config.yaml
routed_scale: 2.5
init_std_router: 0.0296
lr_router: 0.000908
tie_embeddings: false
init_std_down: 0.0
optimizer: "soap_variant"
lr: 0.00245
warmup_steps: 200
decay_shape: "sqrt"
train_tokens: 313600000
Below are experts of layer 3 (counted from 0) of a mixture-of-experts language model. Rows are named gate (a neuron's input weights, with its number), up (a neuron's input weights, with its number), down (a neuron's output weights, with its number) and show model dimensions 40-79. Each number is 128 + 24 x the weight over its row's rms, rounded and kept within 0 to 255.
Before each expert's rows: "raises" lists some tokens whose logits its average output raises strongly, later layers aside; "comes before" lists some tokens at least twice as common just after its tokens as in all text. This comes from a sample of Wikipedia text that the model never trained on. Tokens count by the router's weight.

# expert 25
raises: " Succeeded", " Founded", "\")", ")==="
comes before: " |", " is", "0", "1", "τ", " were"
gate0 [128 177 109 176 142 102 128 100 173 100 107 105 103 146 142 137 146 129  97  86 153 138 143 175 117 147 104 128 130 101 146 115 137 121 127  91 120 158 134 119]
up0 [156 161 117 119 132 153 112 143 127 137 128 154 161 124 131 137 123 135 156 157 134  99 125  89 158 119 110  90  95 158 116 163 105 160 140 166 148 143 131 103]
down0 [137 140 114  86 141 142 126 149 153 109 127 149 154 137 138  72 135 138 144 136  96  94 119 120 147 144 125 125 126 131 110 127 140 164 121 162 153  95 144 112]

# expert 7
raises: "\n", " ", " —", "===", " None"
comes before: " ", "\n", " 0", " 1", " 2", " 3"
gate0 [106  87 122 127 138 167  90 197  78 159 104 127  85 129 150  82 183 131 126 113 134 110 146 123 145 155 144 113 100  99 120 125 114 119 182 108 145 161  86 155]
up0 [103 105 124  97 122 109 118 180 103 125 142 141 140 126  88  96 126 131 101 156 107 121 105 126 140 129 108  87 168 169  97  62 165 140 129 142 115 150 136 108]
down0 [117 147 126  66 134 123 123 147 138 162 162 145 134 111 171 145 129 156 175  92 151  95 104 151 104 114 125 102  97 111 115 157 118 108 133 133 189 104 131  86]

# expert 10
raises: " the", " their", " her", " its", " this"
comes before: " the", " a", " his", " an", " their", " its"
gate0 [120 164 154 118 165 137 117 128 139 153 106 113 144 141 120 110  90 128 149 115 137 120  88 115  82 118 133 128 141 158 140 155 119 119 123 101 131  84  93 130]
up0 [119 107 118 100  77 146 149 159 117 129 139 144 131  91 101 127 142 139 145 132 107 146 107 100 126 152 124  85  97 107  83  60 150 108 148 118  61 123 100 175]
down0 [ 91 114 109  73  88 161 131 139 109  81  97 122 137 115 142 105 162  94 139 109 119 137 102 133 113 139 139 108 121 107  80  89 104 105 153 130 127 111 156 140]

# expert 32
raises: "\n", ")", " With"
comes before: " |", "2", " also", "1", " votes", "N"
gate0 [121 115 132 109 123 108  86 138 159 164 158 100 151  97  88  82 147 143  99 134 113 127 154 120 139 112 191 144 110  98 134 151 114 104 187 137 132 150 103 158]
up0 [166  96 118 154 106 158 126 132 110  92 114 144 131 144 143 173 137 127  99 115 137  94 132 201 117 133 122 115 161 136 133 116 170 151  78 132 155 138 109  84]
down0 [156 102 143 151 166 153 110 174 104 172 109 160 135 138 164 148 141 115  98  81 141 113  98 130 163  93 120  85 153 146 130 177  91 136  98 114 111 115 108 147]

# expert 33
raises: ".", "IA", "Y", "ST", "U", "eal"
comes before: " |", ")", "%", ";", "′", "°"
gate0 [128 155 166 128 147 132 109 139 122 115 157 146 126 142  98 172  62 146 113 153 181 119 142 109 122 110 116 147 115 160 118 123 141 106 121 112 120 124 110 123]
up0 [103 122 137 154 158 123 159 107 166 106 114 144 133 109 118 151 126 155 119 132 107 151 175 103  83 128 118  62 116 134  90  80 173  78  93 120 125 135 116  85]
down0 [147 143 102 127 110 173 119 125 143 140  91 148 153 157 139  88 106 138 154 129 129 138  99  95  87 122 105  77 122  90 108 111  99 172 139 113 125  94 116 115]

# expert 17
raises: " were", " was", " is", " are", " (", "hip"
comes before: ",", " of", ".", " and", " in", " are"
gate0 [140 135 164 131 119 127 138 123 182 133 147 118  91 140 114 125 141 117 117 164 157 167 139 104 125 133 107  93 146  87 151 118 139 112 119 164 136  88 131  85]
up0 [103 160 118 129 152 140 115 150  91 118 142 149 111 118 163 171 126 115 146 121 158  85 123 154 164 158 116  83 116 124 162 118 112 153  90 105 133 133 152 121]
down0 [145 111 132 158 105 142 105 144  99 154  66  95 127 120 105 112 134 123 121 161 128 109 143 113 119 118 166 149 149 170 147 116 139 127 167 156  95 113 151 163]

# expert 39
raises: "\n", "==", "\")", "\""
comes before: "-", "|", "\n", "==", "The", "==="
gate0 [120 131 134 174 128 149 130 173 122 142 147 136 154 136 142 102 118 118 142 124 134 172 117 133 104 153 155  86  99 129 127 127  99 118  70 111 134  92 169 173]
up0 [107 123 146 140 103 122 154 104 137 103 137 137 129 137 100  96 139 100 172 139 133  98 139 115 100 168 133 130 108 118 143 150 114 129 145 149 138 104 155 137]
down0 [115 170 174 153 141 122 133 130 106  99 156 156 150  86 149 107 148 134 163 124 111 171 112 121 130 169 141 128 114 163 154 112 116 130  80 129 142 105 130 161]